python train.py --num_hidden_layers=13 --hidden_size=160 --n_experts=24 --experts_per_token=2 --d_expert=80 --d_shared_expert=0 --hidden_act="swiglu" --moe_layers=[0, 1, 2, 3, 4, 5, 6, 7, 8, 9, 10, 11, 12] --router_score="sigmoid" --normalize_top_k=true --routed_scale=1.0 --balance_loss=0.000205 --balance_bias=true --router_cosine_scale=10.0 --init_std_router=0.014 --lr_router=0.00202 --vocab_size=8192 --norm="layernorm" --norm_eps=1e-05 --tie_word_embeddings=false --optimizer="soap_variant" --learning_rate=0.00613 --beta1=0.95 --beta2=0.95 --max_grad_norm=1.0 --batch_tokens=65536 --max_seq_len=512 --train_tokens=251400000 --max_steps=3837 --dataset="wikipedia_en"
Below are experts of layer 9 (counted from 0) of a mixture-of-experts language model. Rows are named router (the router's row for the expert), gate (a neuron's input weights, with its number), up (a neuron's input weights, with its number) and show model dimensions 0-159. Each number is 500 + 40 x the weight over its row's rms, rounded and kept within 0 to 999. Numbers have three digits each.
After each expert's rows: a language model's description of what the expert responds to; "comes after" lists some tokens at least twice as common just before its tokens as in all text. This comes from a sample of Wikipedia text that the model never trained on. Tokens count by the router's weight.

# expert 17
router:520555459486509549566449463527452506574498492450523594527529468459454538428493487448502475468513517544489619465550528538523483447509491493439576544479563506499512477550514498516564523501564504490519440490554466512435502481510442470452463515500471419484476509523516551504459529450469511471485474442514501584497453479505459519488490507545547483472506481515517440621450518548487480620499506428440470471434496505511532512498509471486488485448498502501426528499499444522384543522481498
gate5:490474424502566536527482469449512506561481451443489498446523507430464470523525453507466534539590516549557548522505448508534494456556449517447481451540518414488500564497486479525527586544513538559477486523530489503507550516483465556483518465520516492479538542475400475523444522512563523457504536512479476567553470447494474491515471550506441408474493480547536496515429517536523441568452485510561473504496519531491495512571507448514448537506529507570438434469507541477447613490556553
up5:512553525470543469543505527471537499501519538477443488513506526544473495449543427508553485405419507488518465515489500566467518580420535453439484482524524568479491462493509514470574453479415455481527459449527493483519516579484429456518507576429462548448489533532532522558493504504454451457462451482464483531429506511513503525490522495536568597574486455530621516471508527506559453483546535522577497450465573558480519484510492534485522488448465478500503476481516512520547473555544499
gate6:481520469500473426481516500485422536555507469465499507544514522513475483419444475536525500516444456445464535525493558505582469527480544471530499478538446501444491445576508532534505477572476535538459513461573466537442549490535460485508507506458536496561428487515484485469486505522520490492479452496494517626428555473492506512512483505501529585479453558454513457535445518554489448522467578456634483510516570525507456510464506533448495530524451585545501575469439527456472515501449512
up6:508519411496476534426516478447567500530478574509582462446459448514435506532538506421547487514511502481493519507473460499476461524498556470523454516471484549478471527525417519528499565531537471490499556578438459511545475435519496543482600527484550568467545475525457563545568487500538552499509521528489517478476537523528515529423462448496545554533499506517594489518561515520450504431500494546438471601505454461520532465570494500495551495480535459474481439504513442427499442505511467
It responds to: Field and cell markers. Table pipes, list dashes and colons that open a new infobox field or table cell, such as - Died:, | Best Male.
comes after: "\n", ")", "3", "6", "4", " —"

# expert 22
router:439552497501459567536463490465432472506490530503431499505538463501540485493474438536392520500476463541581475506537507478518476456512452468491507449483484479465507518506467502457514490497527533443527466552458540548415512553508428446524508498455558483503489515492470514502489473529513533540487472485575486461561456525496549554475490488518585565507466424430467479655461534468523536593503557511509436436523469513549476484496529445543493460536472435543504570511475508432458526460481525
gate2:449472510485522472499465578574501478448537518529546506500475468517541512483531466511436511502447574484442477457424534553462499522485552507550500466467482561530438476502489555509519505515478561423490521427473477485489461432392478457500517507461495509567528522559504503508454529509441449535490461459509517475492501469485475508501503523490604508470484502485421523582456508507533461542398624435581429526525445509455493493466456497532503483475552577509523498518534492472480437540550471
up2:438489430554520537403425495477555394509510477494506503535501578478515467454451458508448541484480488534511521564527476499444490516492496528450509515529505477486474483477463547445502532533554484438537487438479536554474462546458474471510457569548528476516496521465482570506435473550506517542487494526462520479452536399446544462513507541504458493496542503530544468537551502467437437536533576557540494528510502449522486533514498556547501553506425491510449594513480625495500516504475581
gate3:526415484496517567477432457494494513525489446565469567549496523472493447456506540537463522496515608479489516534498607532474511460555488413481465523448483474415548490516521403408480477496533513476453514505541570449577446485504577482540525487508548473511483566505533461505427488505537450547541499529541508463449588488485457480430552458479521483503506509496495509533503527555490491499490497533560491495496414424421448517528512462490474530475483488532475537453479507544472477488453561
up3:455491478441477543523574514592500533451468457482567515517579521498494501446564516401528510508438451473494505494465513389555544576511507553532553499518530588487535506419474491568508466498467509498540588457467481559539525557516453440509527464452426455490515486504488532468433560468523482475433496500491500500462490471494522471526479515555542472522503479486471465465549588499499492574494425556459520440483513463545550525500470512509466520506482493452533519544548440500513490454571462
It responds to: Spaces in tables. Bare space tokens after pipe separators in tables before scores or numbers, plus opening parentheses, brackets and dashes.
comes after: " |", "|", ";", ":", " in", " /"

# expert 18
router:477526474470509487510531465449491458550486562529482578479458439472404487510482468452483517510477542462583511500529546515532484509513519501428522464495537501456522488503419523421544477518589587471505441542451422498448506420519477522488499550502455470511546496512501470507507488538466570498515514443590543482488495499553483499521511499567576474538518480520488545583514532581521543528495514476432541483486450467573518485448486484508473446493434464444471504419501429418449515490481573
gate8:492571471531543481478500482459501513503438548526476466506459495566477547592509459461479480499543553521505494512540526494544512540462513465453514507519448419438471521495471501513576569470477539490527551516514447503473446488547494509535495470561539420480516411501566466559456496488455493445478502465466506507450573507519490560482524484460531482483520478466518507536494496546471431488566574489485482519606503605551523423472471482448580450547471558457449453554537490413448499529462498
up8:466524476470406463567477532483452580506592441455458550524503483492542497524573486529452442541517489531490480532521485471523472475494485426446458413472474425552524556516505497447421452495490483551473509474437519434495509540514403505487495531495515450542510555530458547477497535530491481515561445479510492470464523407537468464532503547526503419562563507473482499473543485503515458530443422475499451542460480435476532585445538537565528479447541451465558490481485511508488479512507495
gate9:448523504491514438412481453503497436468530451486447526545534538517450470523487538514428492504521501565509530515520486479518497567538389508429464534574454533493525499518521574496507478489544481484515512446452496453429527453521532484521463467516482537514525522520501459512475474516501462473451558468524492413539507409587461504511511391551524526450466524446504477447471498495567494550510527454470462518495466535546475500539515479475441488596435496431481492495505625494533446497526561
up9:448492541532486462564488500482474468527587501507454515537500510481438453576481501490473520464517583604516480483510525535486477506494501482545439576518495536461477514437480515523500472564522554552538516446496421453534525417522451582575487552499460517495503506481504485481515486454533551502523567523530549447512529392541543489512578431528497588489438546459480483491509497509531464512529521555503521514567490599602468461559482517499506474514477489448482505519508520580429484513519526
It responds to: Institution and title nouns. Capitalized nouns naming institutions, bodies and offices, often after the: University, District, Government, President, Committee, Association.
comes after: " the", " The", "The", " United", " National", " his"

# expert 19
router:538558416468474483490563519487504471488456442440501610526513498563498547477471528474426479456485524572466521516534543540503505549531470486482495508598471455485447432536468523434497467488550509425500500558475494540486533442490483514544535487464460487512501466534575531559437503599460541469507438510577462518496446534497547471527496462483539470565471457518515490605506552494523469485466513478456449450518468446551479516457539466493476506387554511525497539501502511464440491438483482
gate1:480460502509436480508467475495469535485523450432541503528460570524530476558518535467543480426532511505542490484499481534455424457532464590492500549481465397564474445534451456527445556488526492536471380486429517507447541472536492553459503413544537470461473444503515549492488591579492440484538563501460598488508496474567511514469486526540490478538491525447487521565491527502511426537537507474522491503463499461630517534469492479491484452450480475446531506508505493520504503509491485
up1:466473491511568472563498528600456526501506486474578502446487538519492459582471443431518524506490458476472528500475516480427440541532451501402427477504516521518474537577472512532501507466505461504540453503500530514466450487485442519494474432511569533502524522542503552485516584528530480581556518516415496494554543531442521504484475514566468477580563484529516502569533447501511481534518425508502493484479479489470562546444496562495546466423422457445512462573521512538534435541504491
gate2:528546437512416532556564582531542467552480542495452546454414446484405460488499500487488431480528468509516559472569542508450505510512447512478457510451487474608457416509496482483413558541538546505481460467490471477553479486458512526545414511485517464514549477503531517495425508531492538475566469551505394464496481429496554485536519460527508585487481455486521472520532494431515502507444500473526494499523465473451508543490547496455520512495470541461547541503465456531515551453522554
up2:521495530533489471557572504488497514506545563492502506516462468524514528522443526484519532621491467491530451494518480541530549447410498396474522534467520458442545515511484477536470503528492469534478454471525484502551492482514444514479510545481536521530571461419517467490506485531485517503454516477476463498453582557484539531493474565539528410471521573523446557500508486554518461482464421520505443485486439496512558585515419502532443465554464526533551563595534503493483542422450574
It responds to: Codes and abbreviations. Capital-letter codes, abbreviations and digits inside tables and technical text, such as TX, SCE, GBR, OF, US, TV.
comes after: "0", "2", "1", "5", "3", "9"

# expert 12
router:470505445549434486472455508515527490541466482469483616489485570415561460415469480424498478421477521505447500456500533461475494480498532473495466551515455463472467562506506452433522534504538545522475478511480472516468523543543501422491489487481526502480543513519513514498487431524443517440476484471540578554498394514528501490485599558486536567464428466511518538594449467490534574508527547505446565511542475461571440570495454461520502512486507464505487496490512485437461523532529541
gate4:457528540535432519547465526453509507539468433478517544451455506493547508501499470458483551489447495500556522495472477561462533545483448494544539596542500448422511523533509497556497490518542573518460454516493517487458542556493521476525506469509529477469521540485532434513471447475481511503468516511549550449567550485510519414543474572552436522512440528416482487502588569463516472534502506474525437540481523449470389462548502541488463396467539551514477551576462546483468502496571512
up4:491537568504585511418441493483504585504553471466490429479486411438494464523492508487445453447498560548488502480628482461495568487509503490524476507499509458538496554520458538457509576558524563543486504495468471489532463528566584484518450462487511525480519454526590513492471527540472478529503519519559530456570466489505555535481533562479528518518519513497511500485548436451491508610462472506506531505528494518484514531499536504537487425502504492424417499510535537546488516445388485
gate5:545486503510548459467510541526513478469549494457446500482551461504611522460494516490458563479496508474505571495498507503435548503510613505506518517487476540502431489476578494407567420514569540494463523453509495511470522532457555482480445516464489554445486440468532562486508575464427483468473443431494505517490466455558477478452548512476539541420493526485469475532523438502539535492448575517480465513595543536481474539520506495535495546488526473465435610475453474480463504519491440
up5:505529513601507525481508517478468511514442478498494478536533502487531449528510531516526512423512525472509465537532522479489526543487481506510463526571485535535513536519490563461481504468543558528501402418482503461519490432462513553541581452501533487483521476542542521437516563535516425477443450475424491554500517508484445430501526455501536501513453449570488497488476540503495474557415407554522470510436483485481425558521427419611524574469533524497446512526482451476536504573464530
It responds to: Pronouns and clause connectives. Subject pronouns, relative and linking words in running prose, such as he, it, who, but, so, there, and past participles.
comes after: ",", " was", " is", " were", " and", " be"

# expert 14
router:487546495506522593457526545540554496474524513456464584566574499439504461519460451481469525447520494501521469432484523480491528542443458440432540526487436462522532545518545487422497477502608501475493436562517476500408529447459505449516503542490496556497521477460502461533468481495478464493487507472558490555502456470483527468571550464528487517501513463509534472589481523520566521590483532467440499492537505529479507451440429526546487479453523431440449536488511548443409550510467504
gate6:487519484503510456499539523571454483575470508483509590540546585531490490517485483522468546482491508536520530488484472454523498505431550451448501580493492470515569558576536501530432466494482524517509408481563480471554493560524497503448514458488514559484485443471524434476495553468521463495465581522457533445551466488553464472474468499580476526497507481554480446521478575588505525505503508465432547437549531486456586520514503504525446471490574493492498528562402471521499494602492470
up6:491526503519449506560450533468502477503477540476502540388512477491481464484533494537500425513499440449485454472518454500522513474518549555511499460524527473520436461512488476491457494464510482502482552458504559478465517445566514579463540464435508486437545582486508491493464469461549468423522431551535544526512578517433535488505525508461569448459462485471536500505570548466514513470563528497513505566503493589511509422523519507386470433569475514425503410514563545499523547452508527
gate7:503486468533469414436526554475499464512487606461457535468523420423523460534469487519498477475532500430556490525525499464456556520449511562532507508577573436476577463498468492461482501597611539473503475500399521468447521444576544511528530574492497445476484497497533529529462507469481476551441537476499541485528446521481539511541558487484479525470539495514495507479434565487474491480487483517483397522480555519504467525492536458509501536442497503525392532489526499503481486453500451
up7:526527518521502480477466432563443474501513500530525477508493507512496524469468429525557476503479475532478460542513494518491511456545463457504486500480478477541487461414501472603509448494491517466548501545476452539476442496413487471483507519537579539505554528541504393481545486508562490517452470505464456605551455509539505551471468478554522508542535454478535559497492485525486541449570499556502475583547569449513457473459497576414529454520647481535535466500498557504474502508438491
It responds to: Digits and number words. Individual digits inside dates, scores and table figures, plus spelled-out numbers like two, three, seven.
comes after: " ", "2", "1", "3", "0", "4"

# expert 20
router:472556512517450480512462521453459492502524561489510540571526535499499544525543515513457615490439522490450516492464514510530463496519520463440481486512437430525506508489474572497511473568532602525474467491505504520483537438552510464407507502555544467511526511542469499492378441497439486515497468525559533470455419450473481534499493487558490491492458514447451465592474472515526468615552509458499513442491468426545507507535545476534470450506529422501507573502536447473441536508472524
gate0:498497506501575467522549444456512498489536537516478424408507484437444502419447493527578514504426497565544532529577547508516498466551479463416526490412444512497505532408466559497497492518505536552522422474555504517508589496505492492492486437551534509430564549470515484500518461490467481501467426468529475484614462511525488549519550542521503504376467536499518522479512476490461569494506487464477518543517465475523485507523486489525450456568506470435484455472457481450548490488501512
up0:496554472470554479512514515492519517576440414539498429427498434478417496555536493514477524499487569455496562481564548483470499466516504496512502432499507531479449577567493496450533460459433628503507479508580557517464471540528533518500484520500483589533530499578541490486519536526449484562455460442511479507526507461449466496478547481514472496482537510516494516527512463471491477453506427467517493494530450439483481564477447567487460480532516502420576502484434491514430560583501477
gate1:533511569566506585511490530469431507420525580484506538469484447541458522454504499493473462473504574506457504555511482513470585519511521492482474469496460474509549502468513436388493492491539492452538484472508475489431476478529548530407529571501558473453488479450478454549449448543485435465481515542578471484597547481542509540442425494473538432485491542469462538525486547463453530577467467490501513474466487585506426484474508474461441478532464420495495495497562516523514526490475518
up1:513521448458540459434441445500492467559550490499502531567469509437550549500505474473499535509474439528480428403545544444546499446505524438514484565530569516479492491525495537602531515555540529527456508570493498504521519514552448526521537539453541536515467532572469484503444504472468528509485432452460541501531444534455506426495592487558512477511549472498480514523490503490479501480498520490515456479560502424398504500490604459516553450452457597488473490522436513505484544455499484
It responds to: Auxiliaries, modals, year digits. Auxiliary and modal verbs like has, would, must, should, infinitive to, and the leading 1 or 9 of years.
comes after: " ", "1", "9", " (", "0", "–"

# expert 10
router:538545476460485509483534496473409504459500498535511528483561503480514497494456417466421493458508534487510469537534543455536478489485407484451485518533541498478498535561390531457503465525530479490526454555493481570476473508549473436472524533495518496562507484520465508563470498523487547501478445452557499518514512496578497469514541474561529500508521437462442466582456470600513552573441526517413527478470514463587489466468560453527533530410477462555477526446494454459421530547466500
gate8:471500481475518384515491532480519473486562480532508466513550482416498499493383501517492472472510472502529527476585487502496518581441513500404457493462545503487556499546612531465405556504512502515475568475516491499498505431492451467532536446475465491509541537456542477476509458535454515478546449457527497507572539504505557515509465499503412472478502512524484478505475432472525525523480542500447515452516545426540566520492475493500536514442452530485450489583543393485535479495544420
up8:493525524461540493479531502510600497528502497570492492461550554491539501419400498525556448496454549519529484547532435420566482490476482476436469507551516538495551491470547502566495522539522485559548525511521549514503550448554463466536492445472538490516536517491549495477561417479550516524514523482404474565561526445487498500471455471546505487466511439496511449497457533562482503442514494432423514408508541519569477494522453538531516464516461462547538513577531574500489437474551539
gate9:482542550457495474525507443516483552452479470432547498516475483503506433520448436497498516470466528511562460481523538475513484442495460533523449484421504511498492559487463480508505492424480505526542501510472571416530439503432485466491602507472560560514494413477534527545472506496527451453510553448522541510460550506461446552466499491478502535458515468477474417535537494555454502501510527509499515486524463472597505442465650535485535471538573453484474503521476529543410505499414536
up9:513438450442494488471502461452579488480494516518527466557503597559521512483463533484526551477472509450520438486511541540460527506484510533482511560479446490478526504512518510464528519556535492400537581467550431511499527545478470525466450527439553554567467545477499436510484588495491532408449481554441511448534525430533512482463506491581467583514487443567486462495498467441552557389485417450465461483510543463545513505528505433500533495488491515504484506490477462524452507466517544
It responds to: Table separators, country codes. Pipe separators and punctuation in sports and results tables, three-letter country codes like ITA, GBR, USA, and occasional the.
comes after: "\n", ")", "5", "6", "3", "4"

# expert 13
router:459512464521423489487483506441534495483453515519514525486524509508497490472511522483522521491531536480583544495535485545524469521520377519541484550449487449485523499533444517469479527535535449458493392489471521528462469475496543541504507504516490491534496446451498510509402547586520511490593473506582518564457400448531560483509530470483534452474473467535502473649516501537512517543501530585473484476496476536538450507504523507486464496474488411541508423501524444441416471441505529
gate2:518418609480437583460422555544508505531501426466448508441477491554490564502559446480452539506494500427478504477515516545522483464473498481439462481503547453486553510536532455506515569540509504477422428504530501521500480488495492568478545505511448490502505529466526408451449517501482434477464544548520557474537535455582521498487484523489535546527511480476539577523549448469520518466467528513490468435524450481527452463566460514476474504460510618501467471488470560531499429460452494
up2:471453541494512516499484580525457484548515427444578433446513480522503485558554484508498541482498479443539519514531531508561442541454473551413593484467520553494553537509538491450477611522569548508504448473457472530518543457490507618463487563488504510473491461445470473439466555589519515473454544560469514496461467507505564456485484522504565501540497462489504595538553530480495490471485480507519465447498541507460488449494506513528550536432441521478448475481421514486500459484457495
gate3:529499368513527509505527478509517490505495449470509470492396528493505433438535450523570540473495514492470483467548482493538486486490519496507540514496538433507534474511520482561570506550435550545438515480499443537505533535524451538539554526496525541487501479456453470512451492476544442548558472480499572600463494526612546479462542512422512443476538541438442550563502479486472530460438506429567437443479510490461518523489436473474457510483504512535524458514548474480574510430529526
up3:576520420497513460464602478443511521442513428457512453514488562493501412483544449459496487517469495485455554554492489532483494551528501541510544481491517505566572401539539503540562553543462477436519524521509442598466564537474536513534496500545519558549479442515469491516408506476523492452498490480481487638429517449528505541513520435456520490539513526454423543499517457462452531455436469500528508453497556486488520465527487505525476488465496478493523477577537496484492484529505530
It responds to: Digits in numbers. Individual digits inside years, scores, coordinates and table figures, plus spaces, currency and unit signs such as °, £, $, UTC.
comes after: "0", "9", "1", " |", "8", "3"

# expert 11
router:536490454478464442511456470527421478575459598477564588541505502482496456490471531474515495513482529490482521494513498476511484510516457484491442508550413430463538501428485525466509412550537471537533488534529495531476523445492428483521477494491467562560564478527512495501411456500393502457529491454522509541502476532495524518503527473510534521477469466486536432622533487544527497472468589504381516444475474474526495475488485476535483556502493514518511495545516530480497566589468588
gate5:527533510416501517556496493533546581519536598510545487537473528521501428551465562512504525479442514523447458440493495498481528457562480436520475506447452476529485492450553388521503470491542516422491552562522496526484490490534465496469501471574465539477520530490544458450457566514548506480550508437538485507534549508467495480515451434516497536568491515528488484551471493571472552519461495500505480441485575543504499530515576449482556465576399499442453522543591490504549489522552511
up5:462517484486569544467459459466545561484482536494587511513548582446512463502525544481533526476514563437532520536550518512495502594536475481491474508447547497463453454501535460489512402478416552454482541523486451439514478475448478496501453464482489537488506468498505499430500435536515556529495466505557500496524580514530550470431483477527460515452517503528459450535492563505486478538540483545531558537520572490504424533477390415555554475544471503487470542547500544592539457473496467
gate6:483546531505492513444506515550525484484493588513507513467553524480497543510493502510620538574406558462546536540546500438457441469504521484518521581463513450529500529404525446499447472510510452439473484393511495534548456404455480474495436513517440492530545517511489505519523511480501507480523499486555510541498560488447446491491447449507442461460432515505532506532543613472535519533517557458448558500482487500444552540538464434519508495484487449529510570497514497560507524527555463
up6:568462587526520464403527472536518521488517619484507476447517518547443540483467475462563499512502507480568506476501476476512412487504465527469444441413506540528491466422483494521393544485527474445526409461435454522492443511495525474468508477495503515502512458515479537458498563500515522443564550447554447476524522517475453466500485525485501503497508529484555479527513588480498566461546451551496525488550510488433578570506503424500491481505475517526535590560527499548506483494556494
It responds to: Line and sentence ends. Line breaks, sentence-final periods, closing parentheses, table pipes and heading equals signs that end a line, field or sentence, especially in infoboxes.
comes after: ".", " |", ")", "==", " =", " =="

# expert 1
router:561534465518445540522508477495485480539439535436384637542528474507560500459500491521515513511531510515530551493483502500526477500494462456460437477514450495457545515501499554451559516466506462435567478471543501546477529489544473476467539475533500542547520472493463521548469482510518542528505450431562529553502400547531460496514448484497507483477475510455505513525440422507597521625476545507415477489500462491543529483536447508511467495444492457533499506438497447425434529465498545
gate0:459468465435432528438461433454528484507490455577433537479533484500471531504467452481489597477546433510476474515515489503510467514511552569482495528482495471456504541444497540476494517442576484434423485487533458479480484551490460534477513518461473492442532408465457545464421514434475468478552457511567524487442533573476463510476494468498508531557486446478507484502427474513452524498512542498455473509507509549480463444529516506389518464522483445452441465539482443542608523454563486
up0:484541553564522446541492533493521532534462567453553498481453551519504517529497561506479450481445529514473435443424526484544523521467496462544473481545529509552446491480449470512511480613500500549580526549413582512496495454444554524492532442538576482498540545535499443493549479541439457512491565524437456483590490447527492492491598511566482491481508494564499572504530477509561511495528491525536447485478512553468546576451501556490499540510439528482491501518516503453428514516478550
gate1:508473570545517508473515550470488464568532572452469448551492563532495491456495482489533531547479540474512446476465491506474556480488513509456497454519522454424438526515523505516586543459455516540484464426562499492465493492481451479502511534560433561462428408517449528515476426482592512486494499484423431555492446571477568538544464514581530568514509456492449482515522500511482468540538492456530530495502488453566503478520511518414431510512571487547519473568456435532547497531521491
up1:516536492393488550538520453532445484476507420483484467446482472462487518490552512452508513490447478507396546432516600572536469537462559575545531532578525539518539473475463560518477505518522447512498531591464488477470498507517472483459506427465556492526533528497485512418431547499517508541474546505498460501464535474451436467491573477453500514412493517566596515504504506480448502446456497548455506510457490422504533478461539513526587496513452466514543426511496468500500525499524495
It responds to: Determiners and possessives. Articles and possessive determiners opening a noun phrase in running prose, such as the, a, his, their, its, often after of or in.
comes after: " of", " in", "'", " with", " to", " for"

# expert 16
router:552497484531474550484496498520509496492468516478387492489540477446565547444472487388393512466458486535487545469524547527529544530505413484415513479519455528501610522487476501471519535460486536453514464509495501561543494420492461507404484529475487493503492484495479512555411474513492529489499508551531565506500451495550594469533481505514584558547412483463478433594495483516560500555448486506511493527455475478509485500511508451553470505491496496466480583520469545458486495503501561
gate4:558501497418434542489479451482490523487501534510498500519504556434495504521600536453520446518506496546474504507550490543560497504498497533518511523518508439491476540423460501469516435481520428459440532480494493481443419515587534537537545423432465561453526502499468473498531522477530499455474495524537440511496417482490465426493478495530486530561462448552502501519449424514525518585474460490470518558489507455482409440613481471505517562456486522490481563463524435542536442517515430
up4:486518551526482476540550470450498526550468504574559462505495536433497514501536510489456483523445522541534520457521518550408483503517455476483536532508439479547470510500441504491507491532524532570500550561406480499476493477566535584495487513518456451456466497517457556483595529547464454467541513528515481470500437493410537541528586466433464547511537490524469460509534524455551562519554467526472466493558481435452566419586435516557469446490482481490539511466492525588486492452502469
gate5:449486502483455519480495403509502521481495505543469524595514460486558568475524547472414476553528504501477468512526501489495515477528506473530408395509503453565523491528576514523542465471498537409444480492479481583497502464562432583446514461496478433559456516548511499522490513485518501526409520510554492431501491537506459458508443479539492457531509467526456515508507426498483396497412578497521482524503421572501451495481498482472436476515512508526491431495502543491486467500540566
up5:468509544585524508498485454486540438582541467513473558590563512461544516475553523460550540459474502551458470575475487481435480495505464498476491423487495441567532515453492505552461491440503491457498502482530487503494580457517484575447510497471491482453500556498409537502508507476531448519491573517542445587484484490472448542466498560447416567503495535525525504513533487503513467551456542518552432402531530517508505496450518466417491520528500568593433536500504471483508453479504516
It responds to: Line breaks and initial capitals. Line breaks around headings and lists, heading markers ==, and single capital letters beginning names or words, e.g. S, K, B.
comes after: "\n", " (", "-", " \"", "==", "==="